{
  "d_model": 224,
  "n_experts": 16,
  "experts_per_token": 1,
  "d_shared_expert": 0,
  "moe_layers": [0, 1, 2, 3, 4, 5, 6, 7, 8, 9],
  "router_score": "softmax",
  "routed_scale": 5.02,
  "balance_loss": 0.00645,
  "init_std_router": 0.00902,
  "lr_router": 0.00113,
  "vocab_size": 32437,
  "norm": "rmsnorm",
  "lr": 0.00438,
  "seq_len": 512,
  "steps": 4326
}
Below are experts of layer 4 (counted from 0) of a mixture-of-experts language model. Rows are named router (the router's row for the expert), down (a neuron's output weights, with its number) and show model dimensions 0-55. Each number is 500 + 25 x the weight over its row's rms, rounded and kept within 0 to 999. Numbers have three digits each.
Before each expert's rows: a language model's description of what the expert responds to; "comes before" lists some tokens at least twice as common just after its tokens as in all text. This comes from a sample of Wikipedia text that the model never trained on. Tokens count by the router's weight.

# expert 7
It responds to: Head nouns and names right after the or The, such as city, year, coast, Institute, Party, Battle, and the line break after a = title =.
comes before: " of", " was", ".", "'s", " is", " States"
router:451517469482466522485448508529507541482515514499551495505514513512495521518480503495494482503470473452489512572531485511539508528435485510533543520463494520543501497510
down0:553486483522550501507486503493457497536492531517498503464525502516504488508529514505477539554513509514509546491510500531528507501513453525542499546504536511525479457532
down1:502531492491497503495496516481518488528500517503524505515510570528492510484534461514513484481508550543448481487488499482495509485514490509525476496525517537490501500478
down2:498528510512510460465496510475505464503500528515533473451538472536480517504529504490516508498470473486516485531511509473495494491532481510526511508513469513486507498524
down3:494495508548449526530503521511508477453510499513471455506493470446465483517448508484433545494486468465509520539518513496538519505473491485530495525485500467520491468527
down4:469496494502497452546486496469512495477462520493496499448485533504503545524493485475499495521487537517474558520478497481493460493520499492475500492519473480464526504492
down5:571469452514555469475509476485480492509507536475477548472537482517488515476536509508484520528562530530499510548506546469504487460520493511476481500505518483496458481519
down6:479499506510436477514507524492526518505493507531511505506534494479504440492455538496551497503499487527463488483512513526539489497487486523507526483455525533500463515531
down7:445495517475503548495542477505499581513490487496504534526531482485525496488496502494476529518502484513484516471458491530480508468476498492564536428512521473515471445537
down8:495508525515504459445531493452501535526535517528529532514485504461530510477488465493522543503513507486524499494480535513527499545466489462483525483502503469519443483472
down9:526528464554580447460517508492498486507501529507511513556521485503503497479480522496498522479503520492500498503444522506469456533479467542437484467462501458513505489475
down10:482450508508508516492491507497449475505469523501500488514459486485511529500503426537497500453520503480476495480513512483496440481539526486434520509506521534507510511482
down11:428538543463495521494524516523471494484482477477527507472488459541489476503515466506519484509482501503532492499537523485510553508468514456512461525546535517534515500501
down12:469446527513469492474531504507521514478511509517510456491520515528481503499513497504530480503469506499511560525519494501508464463530485522495518519522524485498502539509
down13:490491557480533519463514534482472519592537510526439498483474537477505516485536530507458517525525478531497472469523509460480507470550488480454504476524520481494483506495
down14:487515546450513494501457538537481491501531471538508490487481509509485510561523546509533561492512530505476516488456494498506459493518552487516491503462473446529490534519
down15:522504500488516515487489494527482488464537475514498537499503523525506476519493534517502480499497485487469475495505488477509521514461481484578492518475577502546458531501
down16:502499497514526488526532518476544441460492521491509517543483533468499477498451484514537498518486537539496547541507468500460496524441512503509484525506483531530492541502
down17:455510521500518512518487493498484533546499447510508447543502537494479472483494454522492507486503464486488474523477525488526484495501537524459523509508470513497490510493
down18:508520493528519464515529533539497518512550491530507483545497516541499521531530482481527559499552521503521508499474493444500478539525472502552514508488479468505542508476
down19:507478535485488496504541527525473488509534514491473470505483551509501472463502500488490508534517487521477505465466494502476458500523509485511458489521501508502482471456
down20:554519461465541489551492492502526455505493533490513498507499503515461466501499496515522551504499489520490448473486515452513470502490543459449445482498471495495519484518
down21:515514542512461505534508524536485524541544501539470548514472502492504503510508530526509505478501504523509414504508515481514504464509535505485487514506526516518469526498
down22:493519460470490482465512470521498475481536503462453459532517532474503496529539482460529550476495512473530507503448524518511494478501496453511459534494505519465542481459
down23:482461510502498511519507463490496481499500555518525532472443476490512489471511492528435436449493487437497477490544508525509596529482478509496512536508496501468528471492
down24:498477430564508489493497504480495500479450466522505530525481502484481503485476533502470478461474501509486459515493470481499481506478519484548475486480514502535529502490
down25:486549485481529546518542513518505495468562527462491503494534492497494504504515529468516523543530526468539480533453514493500499476541504484497513483477526492460518477473
down26:473509470487533501467524521436500526528495493472449497506530473501470487510487513524475540517505491529484545500452517516502498545465510479546490475463507485504486483494
down27:501544449505483525495480471457525521452522476465528525494509489488509534500449465493528469542528498468510461497455520473506518502512494494493472505538482494518512505504
down28:530512485497471501560487553518526501447558536492494474517510477520482546486487485526514473529512518488502505524494467501496448532504515501525512500479508486499523513496
down29:523511474460493573510447546556505502501512485523530477465488481465506533526463457500501492539495527454501514521531469503499492455485496558512498496502545505508514507470
down30:469517532453474517510516506483513490505544523491505512507514491470491528493472469520555464482486512470533483497494479483472560482494495545458515507517499525502486492550
down31:480510447480479505494513485481526509510465456461505500507497483526492495470462532459525449554509535485472515509511540570472499498478406495500472466528516485492489504468
down32:466461539480528511522528473490490505509482517523460543511497503496548523483460492467488488509501517549472543515506510509470452454531478502491527488491511517520510519514
down33:507546550509508481462519463477467442532479534490490531516454504494476523505494514490467522469532524494546511506450528516551511527483515512440492501482507477511498479492
down34:537480500503502480487496470456472497500515448499485426474478511477508486464514506506500504529453508534520494488477521507489496460477555519520453505483460492518533527520
down35:499481524459492516471475585511488491552498481519523508513514480450480498458510523480527547496502482509489470452506512479484468508506491493476490445478500514495475559501
down36:503527520497528460469504515474504507538487476494496549480502514459496488503513508501497479528537521517488471501500466458514508478502546479461505542531485478474499477478
down37:483492510525490521489497515530479528532522508508529481518510470475516499469529511476455493501508496507472536488491483544542513531461505526557523503496544484513516497495
down38:504466450516514507507520502480481523505497488488486518500513499438492507474482490513487500499513484518481543519489479502475461461523517475488492539515509479485536483496
down39:518509502471489535515481476478507514509498520532477528506522475532502514494521523536510470528544526458513458538477493521465510497488541520484519455518490507505482476490
down40:555540523507452520483519463505476506480484484511509436497498482492499524475500503446491462476499523509485496487502495512527515528492502493560475521533487559495470455521
down41:501496492486508510475528517506480505503560542481487481500490507406504493479450505495497459507466490479524537490487491511509524518442448498457498505524525503511455520532
down42:537497462530535471535481502474556488477503504460464533525533526523482486508469543501461546511496511517512468487445538518481467492493520504492488482472493486504517482494
down43:477522489479514493456517503508474470495507498504523449526485478571512529514484464509459538489530503496557523536506496441519548486452451534489505521503484520495476506514
down44:489484544484482546494513545535447527476523450491547460524501501461459498479518505533471523446499494460524479524499510514496484554451510476517491501477485500554491486473
down45:507508481546502494544483493449503500481502494496526489479527483511445480504499492499489495495432530492487518524493496508519512554535527492520521468485487497499464505501
down46:484478513503468486508528523545516512497515495521474490501520453517565473482521459526476554461481484478489451479492486495476544525528505532522453547506536481572499494506
down47:502541513435488504495524481522492497479524514505489498506485510475462496497496506505509504511531529505512504449455518524488492487555490433495463494533483466519528507491
down48:504486478540483527479461526521489459545532486470501491513520496508495515508492511537524464499511487546510532456490436479495503521513508527497482523502468496465485499554
down49:540486501502497426508535501459524494487487496499527442502496506493505524492502517527493516541487501489574479502502448449478453506465534516525532511476521540490472520478
down50:495505501512450499491500484543542448512490477471494494489486489515497482483462491489509498507470533546513561497502480541530524496519476499488532482516534516467519487474
down51:528519444539510527463551522504487496509499500483451466491508478491504529539485478518470489473545517489483507477510530486485469515512491464533473524500482508530517504515
down52:516509472519515511508496502449518489509487531495479518517463473526508525482486554528520542482528505500467507506482476455470488499500470499478520506478483470504514520512
down53:538477471462479453489548503488532467513472504497512471472503489513481461525510497499484509513468530522505526508479497481503492498530499496519490468508502516487474558521
down54:540493444501498488524502485501477534526493514470471471502512529524531503539539494519510517513519515522524522496496486476515512481499529502528465467517476513478520460513
down55:462525490475490505520456497503533547458470486500544490545489452507476556510494526478518509483499482494493528505508514545527472562451540476460506476501469487506469480499
down56:502506518494559485479515491492497499506533509485514582480520514542522556520516515500513486489535517536538478470516506506496502490505467473485494506530505501481509469471
down57:547494503526488469499495457453496487528495522453479519504542524520482480468472503526517550524463492451532498518473498545511506512481501501522505511533505456496514534499
down58:469511493534476523539439529515498501523486510530497500484567483481463483484499529512504520478497531486452520534545495504509500513487491483509480505541490524489493536538
down59:483517521483522536519489491528519512480492534483492488496527489481487483487514536470516518557492517537481496458518534529509519492524508528428524513509526483477486459528
down60:498496509511522479463507498470505495533495536471459512527483524532534497514538469510507495506495503538522517453475511487495507478518465521453499481529549490510538487456
down61:469492541513468489497468501500460451547544485527516451518484520524530476507482496468499488494519491496522489451516492486496509506476458496456527519486454510484505516540
down62:481509495517485538511465540543483499535464500526489517532487512496515506484513469492551495483521499513520489528493500511486487494495464520517487518505466526517522488494
down63:478528461497513529505483484474501524480504470479547489533524450502511515520452487506458474510511509480464533525529482558497507493480472480481497487556456480495521522506
down64:517491504526517481511503511527497483482479485549514514480508502456479545507489473522500505429492507533486531516490529492508486553471528484498480495471452476539483515475
down65:479487504500513525526501495505468510474507483510506438492487474513512534491552493473477511494538481522504509491508457526500501479524521517431492524496472496502477518492
down66:493495464524513480527477488485531464451514536515453469493484553501454479483511517459478517517519486496512530515487486521572494499505500469525494525509469467493514502509
down67:504488488521490493518482489502501477555460534465502479526512530493512509518500515520505495472521505517504518483430528525491452480471518483470503481515503458468436572463
down68:501499459486513470484492454512492484459491518487487448539491487539472507541490517512505454496531509525505489475500493501472486486542501510497513528543521530458499475499
down69:549517460505543515543501544493537497512514493496507479540506517495478532511505480523483502489504520477478526509520512468505501507514523487598475486478518491487516451494
down70:551524465519538500507509508478467522446556518480460505494514506538497466524515473496514488494474492489510516488500512501533525492494476456554444478490470448505514457469
down71:485495553508501488513507511544453498482504529488480478499496528533472475520543495493498517512527482497510476499525502465504484479533451519485447532558484486470480486494
down72:508502497479465563489485527515544473485529519507536534464491503468496518506480544536496455460462555482500490508521501478485510557483538483487493511479522513488481492472
down73:504535471509512512490503497477505488485484493538506478475503501527465501489467514509476501492490544496520493498508457522480475467533507496581501498490497473522519486468

# expert 8
It responds to: Main verbs right after a subject, chiefly is, was, were, has, especially in definitions like "where X is the..." in math and science.
comes before: " a", " the", " to", " in", " by", " not"
router:456462518484489537517536477505514530512521510515467438521484452464529458483493466487558496549481485512521470491492497486459473516530511477513495487510469476546488533507
down0:516507505480447512535497469476489502500478543500495486487503472509513460466491498489513498479476495517531517474571498518505476508498559503452521497502523498528453507520
down1:482499506477496519480515501521542485474484495530520516543535496487543497484499470536443501502522535469470504490473493488515514492511480508470542501508522499479518500472
down2:525462479494506491500518503522488535472497509474513462488486471485511496476455467493529536511485490487535515492507501500452488418531496530554487485490505554512515496503
down3:509523554530515495553569511510511496482544495486541465501471504501495483474536538493522533491533496560463488493524514505507494520543462464473472455510540484483504471511
down4:493502500478488472492478537536492489497499491530512472485510532496500494535510496522501475499501527470544527515464513480503495510500428478449487484499471512523547519478
down5:526506439482498509531524515481506545466506493498479552472513473509511448544474503535512480509515510480473486497484520487468500470531493499426522530522534502516510491500
down6:475533522466513458493490523544487513519498546489465548467493496498557508492534478488540495447476473527482482520567485502467474502494445531535499486513550476469485481524
down7:492505563489522509464476475534489449528487457474505494476477510523509476523548518484537485477491493494512469498494544539497471511508449507499498496495470470505522548519
down8:488514515521475519519472491465505535485484509504510474473495471496497480493486499473500494454537482504532489518501511470504430440520508512477484492504522529534491498490
down9:467489485485497513512470506488486514485451496465486482452506496478445540516461485472451498522452489507498499524454466455496506499527537542512489499492508483486489448451
down10:498469482465478532485452533481481511514505465485477521492480535447463503473458480482520518469482488476541548509502538523498488500483518518521477513488540532506496429526
down11:515470499469480462505510521499503472475508489476475519537520514474534528497524480499497494514497518515506472496491495525483570462503456478530473529470506494519522478536
down12:508484457523487499492466453520477487496505519529508526504500501492520468530482535495477504498484521500473509475482518518484500481534487540414478503452461501517512497534
down13:470514501486487535505517536518506530476486501506527483528498514458479476528477557462485497455473465493493513498527505560477511484496466524522492472466506548516535532464
down14:514506498513529473469474514513483505519513495530523506481546524512512474501486491481502474490505514512509530501496502488533506500517479530519481489462485501500527486486
down15:521496496485499540470477497467449482510472500436536515517502518496483467502488534548441510492494517475476514498522553530507460526515526487505495535523535519489511480511
down16:524496514539470486475511481498482461520513460507484479488510490535481522523503471527495520540525474537473494541479533516490527499557473526537531512469512506513543549471
down17:483477525502482532489469492493483498525483507495512500482441465483496470512503484510431506521486456514520519473502499511506495506470499548480502503508512539518496492534
down18:482533497492528496489484559513553486513488497490482473520517488500527523506506496503511480511491524485469499493512519480471473505514513507508466476548505507466477504477
down19:468502528484544495499498510491544538538539538472505479484504497494489465536467473459497526530504533501515489522513503482518470489530485486485501503479483472497525498486
down20:516524514452519521481558482473497494517494465487498494553468520519507480504492545455482545507492461484552519488501512462522481496473490457505454541550525494507464491505
down21:562541507510485461512485494498482460524508527478516491520515508524510501518514446517529469513453538510514455534487498497487485500550528517482518479495456509524529491499
down22:529512504499466480505547523502537454529486475442521544508541483512518516530501529551483515515516516528508510540462499507482514498523519492488530458467529531506466504505
down23:516532478460537465485497497514476533498506496538496502511501519517510510529505518487490539551488498491507473496485494454526514480510471434553492490480531467486489501482
down24:491460491484496460529554507504476491493504520514538504489475534545496492491510496488500508473508514477499478487522499513490521507474562509465519500474492510515509503528
down25:481534531522524474513544525535533501509482513497489452472512510466490560515473533475465517461496493498552506502550496519534437505483503451500457551497539497466521506447
down26:505466511516500516502448518490523470493537504504473538464496485503538524444430534491458475473459490496489535465503483536487484490480452483479537518510507511497499512507
down27:503446516523507476489461501482463511527478487498467513484503496503494503483503543460524523480503521475474509493512552478526474519482569529544500517494510542491511497547
down28:498514458483440496517524504526495466498427505557526458519485474504502531509545446524483529522523547502468497534507447518514483504529511496545486518499490500480517510536
down29:479445500506510526510509502481503464528503473472507544529499505494469515501528527478472498534512500520444493553509535490518509559491484449493492503524500506567474505477
down30:524489486483537493508520487512514495514476498516523514460542478489526523506504482532466497492508462506520515527486514518486505498491538497555506486499518521471504527463
down31:495545476473516442527502545493502521479493529531510481511496546509467485526499473531549508518436475509477501531551502449494521490527484478489500484481526497498508511457
down32:534512523494502522483539489495498483463469454478510508505520493495503488494531501542482504447546462467471516508500512467487480516455562578491497480480512523517486491488
down33:544499517485483524499532501493465479421536488458490489517485475477516477458513512493442485496488485514519465488504505531471501508509455515486500486494514456513464527521
down34:467534483493489455533493511491464494474492458476487485490527470508509492530514516519488503481507474511539489457497498523545520518486458451512507488560514521495536496522
down35:508506482518512504493507476519522473451490556466468462524489497503494458473451492480484459481500521464556465535467467471525548450511457489467496514511563500519515512471
down36:469463518521496483480496492484504446507509503497472481488546489488540523503534508480515498528498488494493509477503509494518487487472466530446464495490517531534524486492
down37:523499495495510518509533506508496521511517509500491479474484480505512485518503514530484483524505483533498534521529498538488505459518463515578491471511532486532489505518
down38:482480487527507477497500499508495498479540499463516535544504536490520518493489535542503526532503487496449537489545493505538544528472483489550522503519453506480505505513
down39:528490532456482484507504471513462487524517478549538466502547450534539502480494485507490500439524498491505500450497488551535475459510507477467510514502497537503555509515
down40:494482508518562523500516511498510513491496495498518509505520514479455532524489503494497502524501495519517505495541449482516489480477550486506521479462535467502517471493
down41:515508512525519496523484506479489513473524548493543542521489522447501478481519497506486515445486507464508559511496522512532505472490495524488517499490526550543533489518
down42:475527527513530522480497529474523509522504481534513514488495507485468484522528497475491458446495540508505533510501503536550475489508541530465535515513527440552475511480
down43:511465547499472497472520476491496498556508518470478518527527456492472502530532506503523508518507494511473524496528537519514549532490521522540502492494511462496481492496
down44:487552509506519553468549502496498541545496469470483507532441523479491514464465540497484496535485448520526497532498481520489477496496453529498478515475514513479465493479
down45:516521542496542479529478479504492533503498490520503516484534512511572453464561453539491496494490493518546516501535483489526531508531525500495481483524552524489469493505
down46:501516520510473518480503489517499490520510475467524506536515497543518506485456511510501465468513501522523540481473481508502538510478497506479527507521548481529482515516
down47:528459522477541486468495478486555512487483505441514522539478527494458480525543514525510477505405475517534506539537547536509515507472515459466485488504535476482482472493
down48:507500528480485511555493510482478531460479517519534439511517516502494477470517459500528451471513489493526471515493442554454480470528517520486482483481502524531482523495
down49:463500528490512512481492519495511496544520571478525508465485535496492497489487479484484510483485510491520495487484507504519506511479499486375518512480466499502467498511
down50:494509490504525497522473506442467503506463490514494483464463507518497493489480509510485508472466501471493480490520488508516531492457530518379476500482497543482479467503
down51:473541515506482526463510500478497517485513457484481452518505483499494491484547530464451487499496497520539535490524468507502505529508503532471514558469505502521538459492
down52:482486468527484510513495442464487482505493501480504540453521487473517519478490493510543467517494446500527483525507510517571480483453467520535483540465456496495461462502
down53:487524489550494526508513492548500487509460537447477498486507460516508530528461543507500534513502493508508521549484494507493531500472467466510489490505486478485499469462
down54:538471499504513510537546521515493483490504536479537533475499530494503520475518519551461497465505468521469566480498499539536531509451511498478523489478539506527503436506
down55:487516517534521520510446525477485483490525479504508529477512524504462547521472517499494552490486476502511497478503499499510540515511517504509502519457422517464514486525
down56:500482538494493488513514464517502491500504460459505475489534498485509477474537508496497468486502529567510507493484528501480475534541530520413478496466502495502528496460
down57:529489464516511518497483462513538467499505491426512533456514497489456480570461516467541483490486497504517563522521482493492497516526454527480542475531497500502485494477
down58:483521482499519498550467495501484477538504503473507491488482521492496527534492514478476469484477531524477499501515524497527542492505472500582525495529486528501497486476
down59:516524526495513511471509513506488466531486525486506497476483483492474509503491450498485518503491499506508527499490489498533501491492474536510485502500502543512504509498
down60:489511518485500513480514509561515536494522526503499508527511536517520499542474504538541497483489520508505497468503559526499435495526523524521541450557472494483542512500
down61:482502470509540525525482465495481469495471556526515505512529478554481479501497505488501487475501574465503514465459552477499538497521473530475535460519543498485484484494
down62:445462536533506536492499484482513533475502484542504495507502531491490465529508481507512518482465485490456520523502518524508512498478490455498544521551474455467490514493
down63:533492484476512509456527519518475538498530536540481567529528540478521527488495521486442514491528481482493507500538522469490502527448517498530458496469515499510474449515
down64:502473534521491554511497476520519485553503534447502531510500499511510506526516509490492518475480499509457493513510552546509539471459506530479533502530487508513515505509
down65:492501469497472490489526479509454498488542444506503539488548470530496509523454509483528485470539492472481507534533470457474477492487508542544529499428523480521491473513
down66:539491541480536469525518486519483490481508494501481502510544495515467553501459487487536513490515514520528507500500465481476432488537487488512514486484474486478482493499
down67:521500487496495528515469500491446499464516504522508504494512454516504511530505485497499488516492518469503480466492509493459498509527472511533475503491482525483542478497
down68:504504473481517510469497555565502495479500529495501473504514528506513509513477505497481455526538515496493504461484475486496497486502433516435487517540517483504487535473
down69:500517501472497492518512523501530482496526494507510518572504500496526569475471518486488471539477506518475556479455512500519503483466504520461486516478527485503494516477
down70:490523485491515502500493513506535544517476527522526493499528517514516518529497498520512541516498498483490518465510504542476502526507526501554463473477456475519515521476
down71:490472520505528452504512497489509543533487523514515502458503472518486483468467515473545488508457496547441490483484524507496517557487530459509485495516486496491457497516
down72:484482513487528480511472502542497483479475498497491461486513473450461462488533504467471477485518549552494456507472465484518478544488501477471489503502512481476496477545
down73:525551553499503503489519499507558449490510509499518494478513513511510480481465508497461472484520507463485480502466494480461505479479482488456516515530535484482485491427

# expert 13
It responds to: Verbs and verbal nouns after to, and, was or he, such as made, gave, wrote, declared, appearance, recording, and -ing or -ed endings.
comes before: " to", " the", " in", " that", " of", " by"
router:510478532468469510468545522501495506506516484525522467494466500464524509503514497473491523477504504499463503484547507482486521514479475459536470459540472508459480466505
down0:508493473542459506497532495467509460475492518517510501533442450498489518533506462507521478504510506507472514479486508532484508519505537512521464520533513461536523484504
down1:541504535535504504472459501502440506554538521505525527502498489505516497513468511494486512491510453507542514498491478522518478515496499493578483457531514488492480523532
down2:500508514500492484506492468512517480506502500502487492469500482500497509478480485513519458487489466539465509476524462469502517494477521495525545555486550509512505497537
down3:499526454458505515517530484497483476503506501499516506470484476530521485487516509472454511478468515546493520463499522504516460496549478485487498511520499476494463475490
down4:537553501496541498471497450492492484467494504445486505502518520513470511496453518524511492519506478499523515526503497470537497530482441485471540507510561500518458462488
down5:522521516498465503472507524519544499510479471490496451466456518539504493466556503488481502528485504496534517494476511504523486503548496508544469519499463475509496507508
down6:487550521462508475475480485510487494437513510503471495524480490502470519500538451514471485525473522515478503498502521534512475497511476470483518517453459482561485488453
down7:517528473535488510490546503483507467468501531482499466477510482490504510490548488455494515496500515505505476484455550543527499497540462466539483540533482465478519509449
down8:475490515470474519472500468541510558529498516532508514506530533504528541447502487507513485491496489542508521499472492468473482515540586527453508469512489492487508514501
down9:519487524509508530509487549524490468513478484517489479507484492485510532501470536496506567502489492466477564455466454501476493519491485517558532499492502493495521512521
down10:470523518487558529512546453494514498479477476486498512497477488506513479518477499526501513509507516484502556464464496427498493476488467463466549533552517486469469471497
down11:464467521489489503521472487511500504474473492497522517509525474460495479542510515533498451499553520483492510505516481495515466470553464478513466535504478548491493486472
down12:498471531489470495494466494504475508545492486504538520483536494534541495520501535516531522536494491473516509472525485480532490500501486500401460490499537522521528494561
down13:485527472476549546507469496490490500520501487511470547475513534509436462520507480492461494521508542494511504456494479518502524508517509489516539510480549496470461503504
down14:509502538490495508486516513493497536472510496494491553485480468475498531492489563559476518504479494498525525548498478530496539537533465556521525453513527465517495503517
down15:510483530524507512529525519470461480479555572485466514471516548490469499495499499485511492475450471509506481531530521477501488474469514506559520541483525471538504452483
down16:506474489501517460520509488492486490538526521529479519512504464482485489480519476522467538489521486523480473497531487519508528495479507514478484540463494528468504458508
down17:537500527546547475524487524542482490531530522502510522508490524479517471557502522476467495509459474494476512509514535543496551517521529494553516496485515467470493517508
down18:511486506502497509534514505542479518491495487506493519512476493475475507472492475464471534521508468515520509513508505525524456485516459484507527509451516484455494541447
down19:484487424492507493504470486496470529507519500476480539472553509474503510514487493476498486481493531553502456472529550486527491489505463487507494490471531496490522529496
down20:479511511511493449520506474470495484501519533519503486525480496468530530503480525491525496519483493497462517501528521532525518489503508475498481501540413492483496528531
down21:492482487543495530524500532481449525510490521484466454509508524513451528541493491524527516513499478544487508505498523452496527499478492480596486476523488520511497486490
down22:488514530487482510473517546525516503467495474468469438517430526536499469545513497499490472566486497472514468515501504543506552490481543494505484480493508508503472552487
down23:524520501523523502478543496492462512537483500559508485504515501458504545498495474520470485495523515509522540489502527528504534488492463526498490533511492505511517460479
down24:485479471468508550512487504477517533491492545472504488518495502495425531521520514553550505518544481536500478478463513531514515482489538481590503486475519471520542494476
down25:500476526490527504501497509479532468524494482508474511516495462470498531459475518486493558478526474513524530494491507511499507521459505502417506531523528496530521493512
down26:495512481487520489540496498475474457471475478493532419482497522479461513498517481518521477517479483504467501515494473471479486510498504502480517539520519525496500512488
down27:504476491502512471544491483538488469508465521546477530467524547555506474533478484527539535466479518487471533536524512497491465499548477446506501467532494513496523463538
down28:435479501508501515537504496534503497503552487461529509494518495504493524493497562528514489520527492495474499524537498524519519484520493501506512435488525527505425520521
down29:534497508509504504523477494537514479513535524531519459492487488504504492537452518508460494517515492499458521492500491529514509448492482462509504498487491540512485492489
down30:538514504552472517526500496493477510511451488519486488470486481514480512483537513554538508517519494495535489462503494504516516489478513465531529484484493516494467500514
down31:534564482519500513478507506533526501485497543503491494507453489502511518483474493461470462469485492544553484503452451524488497489530516474507492510535500496483486478517
down32:491505493512474527479498492520518472530498513493506513451507495493511528554507478522501492444485486493530551481501519480466490465471520494431509482500557499494515491511
down33:510514493495512490458541499458423489526463494492446533516496479480497540520455519506491546530465484483487493522477524465473463501503500506481519535478488482475474488461
down34:512492498535518478480458496491475546514465456542506518451550465499520468490459505457533482497479515481543524528512500507507462506514499483486481516482501477501514526531
down35:525519511496530487485492527467526534495564525487481517524466482473513499443520507485503507498491556512510510473469494508541529499490515530515497512517473472479510465475
down36:540477504515524497531560494499488527545501468523516531515493521485551466486529524485456517503553463521493500456489547466520523488511463490508472481459485514489494473456
down37:494482511542459541496511536462508503483500485506474488507499471493485515533528451468493482487543506525472507488481538500486522508528508458555478540522468516503528514532
down38:461434493527568492476522515512507515488511525492494495477487469499522462508475512518428482480463518513524505547491459489494470488480472483511440517534508463528512514520
down39:522523481516480488456496542521524506457545478502510490499466500511486494551503538463498553483483455546535509498467534530547537481507508461504517527519440479513525482532
down40:485499498504493515536505501489505507472447506479459516522543526492496545489474476505498450517481498511503458515570483480484545484490509522585519512512527492515512515498
down41:497492459522506480489495498485534458522494484472523506546487471495504470448495459460516465500485495494501510496479534546528486492495520515456485493464503526494498502453
down42:495541524509552499532520519515505486520519509495508515488499496487458497485464510528528519521485520519512488536511513521488536469517485486559503502526509481462494470480
down43:471506501502462478463511505499518508485492508518493498515464496438531509492525464481496499517483487497524514457507501481482477523431539503445513549517470469490493528495
down44:487508499459475510531459510518513497517547489512533513495510501525455501467539497520511519521499492503500492468522525523521509474535557522514526469513516463495487523455
down45:507521443506504475510506497498500525487485482520522504522463491510537471474474498521505516480512490498488504517503494470485460480481507486500496488514474488480494494446
down46:509487482498482464532523508487487477536481493524501485535513490500525517475517468498496478487497492529481490510521478515475501532483490534458486508523487490486512518496
down47:505539519486535492507484516500460492478529515499493495479504523493478459521460536580539487560454494459458483468533525502551491474514492480548505501476487478505525482502
down48:518509486524497528490524506467472517519504498522477517502526499519471514447508484495494509515490488500530502519486536512459508524548549495539532479490507471538480522454
down49:563481486516479506517510536531504541533479518468488535482485528479516455466509500504497475497478507494528490532460514462537502503496562481463498507485533494503420470524
down50:523541496513554456501487499494477496490527505517507504518508511487536482482503524465477519524489514484485544520479500495539523465511481521509510508505492516473548499488
down51:467539516549519505467507521515531448482528537489485500528522487526490505492519475481458502523471504490559505517460491541524495480508541542540546509507510537467462503488
down52:523491491490458509527459511520512497478455528490482539520480515524496470528502509540484474472554482496531504520504505499512534484467487520510498468559513484536509489498
down53:486480536530447525513527496501484516525491484538513535515508515514498525465542497463475515493565480473500494550514454493503501485492513527489526490456524466513542470471
down54:486478484509461482467479494504526505502446519515515481501490517495520518484518522506538490484526519524499462473503515468503474489505500458341520506509471483503502518496
down55:533484534510489525503495467448483514464501487507507517492485480515530464513566476555464496484530511494485520496510480522477521532495512530555502489528548525535496494538
down56:502450505489499497483500497490508457498458515482515505477489490579489469474522491499458481489488523504516509491493546484480456468470464508512460488498526504529523474504
down57:476455511498481544530537543485472529515458456514483534501470474488515499494490496460499498513526506446524447502529524499518501545482512491515489526526468477491463520530
down58:506520510520514507519511488519483470468504502509496529515490510481469493522510504524506537494519512563489522495459488462513513508494507470578550518487486497511528514502
down59:474509498488500460467526524506541541471515447486522494516522454497522494465480512477495509523495515488506498546482496492501530483558507496529498506487498467492497513496
down60:506529509497519520453530532440503481484485514515488486518460502490482511495494488469516517498544471464563484492483465556483512498527501511514519549487536468485491537516
down61:498495507535459466537518485510482470529524491501532518521507484531500495482486490511511477491535526498490508553444543517460558488539539536517510499493456503512502488484
down62:492468506499532485513538515479545520503491497477539490533506437449549522464547451476460515503532494508506499506496496473531504474491528487486528535463502536530498486517
down63:531465490496462493537484539529465527555514505513469523481476513508491470484520494518508501490479499509502471508500475472530472484500499525491509494490533509523516518486
down64:497497536534496521498471530506503509497536465506513485483491507534474494531510498515481455497486478516507471547530487532461485545481511501484475505483539493506470450534
down65:456505510538522510522499516481523497563460505443506540487512470447512476464481504495501467474534501488537527525488504533479479478492534496481504561496501528471465510524
down66:490497529478454515505497522470519447506510541490515515489481528486485488503521465470490500541459498479546502527505478542497534495481528544491521479512505528493522515498
down67:515513530495535485516501534474497502531521480514467512500516469522491479527506482519494464497455520500485528522544526509509518523491485519512470487512474505486466512489
down68:522486456527534501487469515489503505513513495484495535533482465478520545512495502511517547505537488481507528511490496493472488505494457526569498499484450481502523539497
down69:525527530498514506506529533467504499496526515509489528501500484550501486479498493518423534477506460511492493515520520525530485539521521505465489493496534498535491447478
down70:519492527511517481494471546468492480478509541498502519506441498480546545552503500471539564487471494481466519448528512491537449502480487493491496518517494490481549506492
down71:485521511473508453510553548507508499507496455452532476501517443521511474510479511489508516524519501463514446491502503510495496490507452486517503466497537467518527509478
down72:491497452488504510537475532529481527469530504493515490536512494505468521503515497526500473526518533516438483499486526501494516509525478496561488490483504498471516506483
down73:480503434491529473479518531484454489443496491452496569469533507484441536463494540476510529524477509484499464525472526491528464529534480452465519468539538520475497493512